Experts of a small language model.
Experts: 160 experts in each of 12 layers, 64 SwiGLU neurons an expert, 6 picks a token.
Training: a variant of Muon for the experts, 650M tokens, 9923 steps.
Below are experts of layer 12 (counted from 0) of a mixture-of-experts language model. Rows are named router (the router's row for the expert), down (a neuron's output weights, with its number) and show model dimensions 96-191. Each number is 500 + 50 x the weight over its row's rms, rounded and kept within 0 to 999. Numbers have three digits each.
After each expert's rows: "raises" lists some tokens whose logits its average output raises strongly, later layers aside. This comes from a sample of Wikipedia text that the model never trained on.

# expert 70
router:604596540511499526460486500578493440492443527519443488418493489483463542472578443480594414536512508496562534498456412430471503471528572578528425599440474499508455603500445437496586503527537523457553428459489543513506429576557503576473486361447514478459488581587489476544429459513474540520
down0:536522411422491534540470490537455507501501481423508482521489573511482504534564505582467520491599478471433418454444512514520453482487529492437517508447590550445565547460487495551485552535451556411479446499563477493499378525503446472493467373503466556488501516460495505503495494515528521512
down1:507554425516540468489529494487466456554551486439370477523461527431507461448468529539528479521498572532571511495449507474523482496497448512502422499535481530448533507544491442416495357447490520538548536588536501474537352397393528495366511472465474525454540532570505455443468459513480516527
down2:475426447467561469411526595576507518522557574463473611590551443558479524555434511506530501546509521617538488505523572493574451533449385565501465559532524462474464479559439542470614519540451417476542559490493540579507515485552501488471455408561491627532483499462491535525525499549539551550
down3:404484493458413447516548517509583505462514459489445463394477510411597550510432488497447529389456492509532563485476507446504553541512469558558468575505562541515447530574409529566532478426499538484511550595531476497434452668558501500479591512594531474590490456552584451505510465441539445561
down4:487436572433407522453537529534417495456519550502428422539571502557571521541520525576508497518505476514504433524534510468527450527469498439447469553502412452577549392463591505508445475464558471456518396551497494586467465540604550524531493481477480469404522458509586446450499536519506507580
down5:507432536494459396597542537486583598487551397455490467450416529477496442483509515543547518469521539470467525508506531511484547530591505360527503502517449448502494434442637539513496398540536526574508556403515506478553575444516521549476488503522525449528426524533442554521390585556609564521
down6:435522492460504505530495457482558431459503559632405543577487520460570588511483514332541573512454445554376542423509450539491530521533517509534457490478477469519519478428505594547536503452490518379469455483515511489515514343436450492458471451589418529475469561494523504519480532488521491428
down7:513442438497564567502474507438555470563495582612545472473505533561528442508500459610542499430513550458577533442519481468553531497536526520508528551454508494457494514516540473493441568568470428468502554489572501466474498657500554563478468451450606454446463487465457549532484515526515459525
down8:620546459538477580536479532525572502468526486392557550471484505501445500464461456448526628501557600469543468529434559462552494460461523473526456448465381428414462429525488377542510566507570480560498530534538431523572476513569546524432478481503516516534494475504475459505426465470469578518
down9:549495426516490535576469431574549455465573515469433544558466371494538502487452513486525535620566470444507477490421535525445506511428400455425452587494385504505462469474589525527500585518507523561495529439465590519483506609590502514536541507410510399454540491528560427533457466509455462524
raises: "i", "r", "end", "ras"

# expert 102
router:580452528539554545496525513507562444475476383551529526540512443581523446436483389499458458462473495469463553488559502499545581482392437501492449422451559488437519456516423471506545488533549486485466521540484440501403511541603608399503496482468411510558513476488491449528493556513574490572
down0:461442445471465562504472487398552510537451420524477473470424518517463430440451473510466548492517560496583542475463455571484537528465519464424326526543344443491503482546508454522466509560505487442462496518557534496458532476526514462484522545505562542489521410547458451568466402483490432481
down1:412493460422466518510556571426505376528476460511495440515506484461578537563498460485503483400558549498538422542586589466583412502488535393460492592452441443544432469412496474508560407518459455526488490521486554458523501488507504561524421460442467410462529551459540501479426476407492465452
down2:392507522492575552447435481608514416528482526481557551546482519543497504565498536385472422473462543538552444473553457638458463560520467465483518479463496445518539533509555560439536554502547567559441512433518431464409560471465541517499570516515458420455512480495505494551469537482533568618
down3:487446423547452527537587453547484486531491497554562500508474479476488495506559452502534436515493433476499544529560580505476497563536389545502565451522545392533390484495503471445490543431511495588467495530478560476467509460460531482488503532527538496536511416438511536590540500549485500470
down4:473495431493447471511456552502465512501475558519514532561485411437569568504517470419535523540476523487509553492483557496454481567504511425432527512389556516549528617570469562584520446517507460490482565482428548459488576512574467532458516502484433460498578621491534582510461563520456477261
down5:396395458498569476482480485541455471408467422458448509528452505510388548441549613557406483540476473438515475487450441569461504509466608474439520453554529546494380476532434523508443502542488540523475466456502518512509548482522560520493549505524513518450406488510569525464621433520559483505
down6:528509551519487545600475462442496516534509521506438512502538420480530412510478330456459537492511479462570490481439473545496519533511442421449482451606598604498432472477449494457448441474523451516527485454512510473566447475509459434565550559438614502479469520508550497505460556511547465542
down7:465482553442581543560484358455520556523510483470477590466470523503382522537564508553526513457615481547539503509558446483472525475622443594560503430431439507488498454490533525482354495565514438497520571451605519447451492599534491547513406469531428499444576507424494482471554501471514530506
down8:412513556497583463537495550469586540441478478471528560423553430432497435563472444496500525505530497593522455512536513521384527500453491511464455523467476475525432555514412492516551530560420531407513564451553425511467474508457535476546503576566497478558584488395541531541496437481591446495
down9:471530476505528439503478518472467571451577650481412463522452451532472494572521609487485501518445440567586556514521485485525478533552510510470486562503427422460502573523506570493544446527515532503505494553475487475544412525343519591444340450506590490444529484516596442492496459551393531503
raises: "-", " on", ",", " and"

# expert 30
router:571580598544548471429525490489527483367576525510524453549461492402474586497491417497555471519423537531517487461506377521477587471477464473458442540421613460419516566539476461521480439511561446554613419504485460413526422540519476498448434426518458518443505529614408451561540519523472520514
down0:407525485583463458485472490483455529520491473428450556547519494518536474554498554536492487533614550544426590484433446496484530509572493510498477504429494411510523536513546619469496468456443547536451395437503492431592531496440513550457441441430536474433576394555481525518457523420449564552
down1:563480566581454409525526507469474512533422496515532498579580441504461438477562471502570505435502385373376521534498453444577582637498573504485535504579472494509536475474459484491531571537433562528513483482514575494501467425486476485468457481512586498529484547426468553524561479499544522483
down2:532435441528491458547506553468616515490587546564455573498452479521517517486543522450429479560499516473524468483653510536458527595418625500457497516446474587446476485487561539448549483575531402592536605617468402461418509450506486473453500431422474514621499473503522473513533505435480486504
down3:504422532622514498535525401553539537502494557522491511503524552565395503527450512471495462480517499554571489535448399488443583446456532472518449447495558485506498461500572502461591522528436469551424437606513504545527489434568494542506497581516445536567506432418436511512483511551551529525
down4:485480463480535532528549485488532533488443463454472483504548421552640546477592466528527513412406484472544531509446497576469502530576500550551539511561493434541529446592437476479461455469479542425513457457524449564378451517489600557484485455494496494613470471382460594448491461475498485543
down5:465475507545516562527519406564392563525495483582436530353485556497548449515483514535464476582518565502385587441463610467482564633537466483520542534486449443455433590568454434582456480481496541471485462528432514542410508584511545503512393438540496509496459453535535408434462450461476466587
down6:468580516449569466474481506560516561546484517538528540450506524496523482537490469508480508494510514474618513508574458506478497479604548481504545579430505466511489437504510553450370583500456543531592554382524475518356481548623525478569557577474501448449472397478475519464545460476517551448
down7:450453479491449502548560505536463579456474507562508482642478557456492445592414463519522495438496464504598588505593519509451540452507529505460484486502424488516492525546447459457557497544574567422546429472524530515608485615551516413490510559405435541399527480521564514447563488481409489468
down8:564470521478510471507506498503527561460526439531515402420493488419469491443451589561417501477337581493491546553452555469492506436521526552487410508537519447506447522407544476436483524477465530442496517458516544556533475515539503517541432544508512499493466404519421609451541477529428502477
down9:486508489509506586499551574482619607509467520436454442523469495498422459509420488531547553534462500484435473510403511610447492435446472518474474503546370457520493503542439471510508441461453506450487490498495511561571463508478496494527484479498507443478481562532451404524467511467516470500
raises: "om", "al", "od", "un", "at", "ond"

# expert 78
router:509461406566510514518464512476514487513498542555530502538507472550475435540566511475338405486500564546537540471451529417492558485503475512462597523591469553487480505544552483467459484516480506516413560526515581414583584611453496492496526523586452518454544488483519587487586559484606494486
down0:487540443464452502517600479543529526458592469379491411520513531467529459586527528537537644614523480542524433517564516521500472363540563599507419493508498402487492525469448479481458520548530577473517498471443578442526556483425581519481483554472474458451469430509614568577564604450537499471
down1:564556454536468551470561479434500552370415528591480342560541638539483461474629550566533493562524495568417426434484422486458567540494476517559507553509478488481435497578553507429515545470425494392510453495537508547550559628549531492508529506521428427477563554513506508490437496539421562507
down2:536475470475526564563544412592535445525468431464542480436460433484596534446574424450574491507468486530468578587463541442507506502487518483498550462499490561511529428493472507370456440466495563529512532389544418481524563441551550500560573503469487487600548418573511554483462460471562518445
down3:570442466515476453477397408513469552476488503502504481425529559542448597520519500575578540474479473468534458513559564469506472450392474489488465420485573518589460490461432477507542553415586476574467512518421494560553399545420550515613518479482400533483488439422419569568421459490500478491
down4:652517476488472503505570523549440511442470605525487423550535515543447498460521459584458525541595495486499466458538474518446476580456505420500479532581474515592532517510470490592516510511503496475487542515482516394444503502421497556547429477516559479509585649454547472496519577517531499568
down5:479516500611482476579465528454503522533455441573486545552477424565480552514657453483537509460513475432563431553516568601546556503531446500452511538525540540532531535495524606512623414491475541499497456419509569563477426578501484534602507456464476446547524456498523580472590541512477535480
down6:452449480516538484521504537464494521606566540444590420529418430478491469443562454484594369524544430574576553434485505489505486564526542421484526518535472563473503599533501553559495491558560478510524457565480401490475461365540557356477494515483486505484486528494517468503468450529517563498
down7:445448531483544507505532446493564513507564421475507523436511497487517486552519416479395575500470454562471510505568531521502551536487553458457653552524510493431460486452492439588528419455450613407443524490496460482469482386497523543532492411451586530458461492448539536421504379545474385559
down8:507618530567551478451440557490517494518489506467507597485400497547453595588542533519523510566571446415498500520571468611428483547602526492513586437468500500352444501445584469502529576387377499492533398520523472572498522484561450507527564493478478544477516504549564445468559475542449464442
down9:536483503552609448473581472593493396504498524573502568436488460507485492397495463437457480402514544468494462500523624528560480451400421498493497499468521481428570576466506532521472520532565420506518542454468538454424404490543481428523555501464475578497478406507458575453424415507427508449
raises: ",", " (", "u"

# expert 33
router:491521496530381630507426520518489606567530580537469531534528432489499419499497508462448467449540478532501469520531528465500485547543470479444463543569574547507446424574473466528461488535517560421515568509451524512603504624437572390546490537567497528484519518455562614573487547477524504486
down0:425576504484510506426494439389448551446486472477464417498478468417502481477523460535473467434491404453461512488592523447468571511404495466587523504416417411454507493508434471494451482513502510450445464483537561499520497476402460599579526543457533493424498558537592524383605526472439555491
down1:503459482460487572457480494500490464410449434551411482397508419449451575583548477454554487515597544459510431505552496479580503508421399479501502402501568491550516369513491521451547550511515572467497589512446543515566522491490504523472557477492454543480473486555527543453485494500494456421
down2:579510446469431581617520537486458540515551483535573415531477491534499483471454505537471482534447511522477539557492501548480489527471448608554535486481488556526452543427533520434431534430563465508422494513396531461530488497496520432437453585463443478466519564565559473490413544594474497519
down3:411490554508503553475461549497489560529497499500489544497555502582519500572413489495519521496571534434471527483506450528494517500517552416473484432512486525472405463471582513527507431575494515490529490510487491432497541357446508490353514483534470531481461534518489505517543468402449495602
down4:489505548463511527517487488458605533474572560549479543581540393485552515470537448449629540551519451447508460414452474474565507464482594525522441504562513570549540456504523433495508552420530409533552500519455441544457446426445495486509470406521473449463477472518495497461513428528507465410
down5:580566516489448450445590468631587468557523533604503445489413572447499503541506456518364447498511521494495529450493470387432560612454474486414452511473563531523489502544497471493521452558468515492400486568518582533515534448411559444519562583501561486464509589505430482531512512586578437602
down6:519560428516481610546482562509488514529502490457511479570443493500527445405531455534489518495543577485492511409579443558404522539431508468545490422522468585523495527443344515511554431548497492438499576543483523572551514392565430467546522406450507502502492546439622516456518597448448511478
down7:481472471541376488516504495561558492556493562522559511507479485567368515587556499498507506439465420528400440463446595487492554558533518498492431524439507448468478517481516517430523530497408549500460538456548544544514475548572491527438480485505437520485551492428477557471513555540475504464
down8:553528405510440564437519481443539419469511551533536553500470512473549578440467540569497436502455530501555553523586499634402547530483521461547471555582570539446442533446517494489512479556404534593519514518568457479495506427464468432514449506516510541548477484521523490559511534507597500554
down9:460491553514487628514494549556513509488461475476611603509432487484604564500474440528495500527480490487519527552544496458513526512526539345522547464506443510542588546509441495551429410503555468610521557434473472528529543474551480447454464533494572486465482546543407502563538544544553484493
raises: "'", " Award", ",", ":", " Awards"

# expert 116
router:514494510451470544441412438539556527528430473472529533435487473545483488541466400597433551440550464377477553408484549494564598388436426578544471517469552464582517417485463491444554433490500492549488528541532470438442586514510584504491506512415420420485604534471491423412487425484542519515
down0:481505451596442464445472460500499378545571497590520498478530487415598536475497529595484480494513481540559492463473516579515504511518548376537495558435523502393441512511396513468481472513495530557530559509519539510472552502496536465500583555411509549482455574564429551534515498536548509449
down1:461437572550570371594476544437508571474554572501474507528542545535487447479582473476510549531568429495510543509502527512455478502535468481398418491497480464476543395496534497560517551518418458479408519546485496531500610626525514552528515544408520465573638515437555580436496491610445462457
down2:595477482579428482515510401550455514512525460413593430539501619580517488475457371481381478528514548541439471474550556456502594482470491537452442519499499495415549506477435532544509478551541507423591622549555443519504513542483454453528490505467576492486441570469561532467487498565557500528
down3:471474487517569488529510496543486453470436569477502539514593499383552465542498435448472522468510416470467561503480412499482620554511531464475507505476498479492539469655515519455394500469529478593564504422504551386451508491516460539516477503491324439489484426482449495525544433613429486518
down4:501540455489491388507573551486649520517462587474542572518528474474594432514454460433466534433411497490466495571488477537495529500524518547390454466500551473554437479524559474464626565588562537439394513503560448425619548504527483500517552425497465514470471524448492495437543478473476418543
down5:540526447406493506512475505523500551511460568425518534443534464463458472508495576437493454553459354528542493477544486558494501497503442452557462510469525478509535561575501530506446513498538535529505535565574531417567427525520536423542487443484523512503535452496520522451594417609469466457
down6:497497517553637510501504513543487494465522439514566467442429492430590526574509535420571518508578521479508597522546554555487441608518502480491498551550529503523566492617574470538502386599508586580524462455493583468399572565424532529455459589543474446585501574498585440544429438482507533465
down7:501471513481399391489463570523489411483489439485499454423487477423467491534569467465486566478678490491527541584498371555505511432575515534506453534494501562415513457402515521490655492484507532470483571537565522434493499472438442443554552424496435503485453413479567475506418488409522520477
down8:479483494487541474493445488582505492571485509534472472444452480569445446605472456583508572534520448475549429466488539505569490474482471520594469455483561396507487565514443394527476457565470457506559457493556486457474339422458533594510521478442512532447457489468501436489563445495518453518
down9:458442549515508480485516503566441499462508542437515469425478535450500379458470419520431436620580402559438519476471534504488547470442572440534525425533501546473439583527417468581512496542492618484429604409479505471518677439584511580510524442519530474554581530513393450471477471478471520471
raises: ".", ",", " in", ";", " for", " on"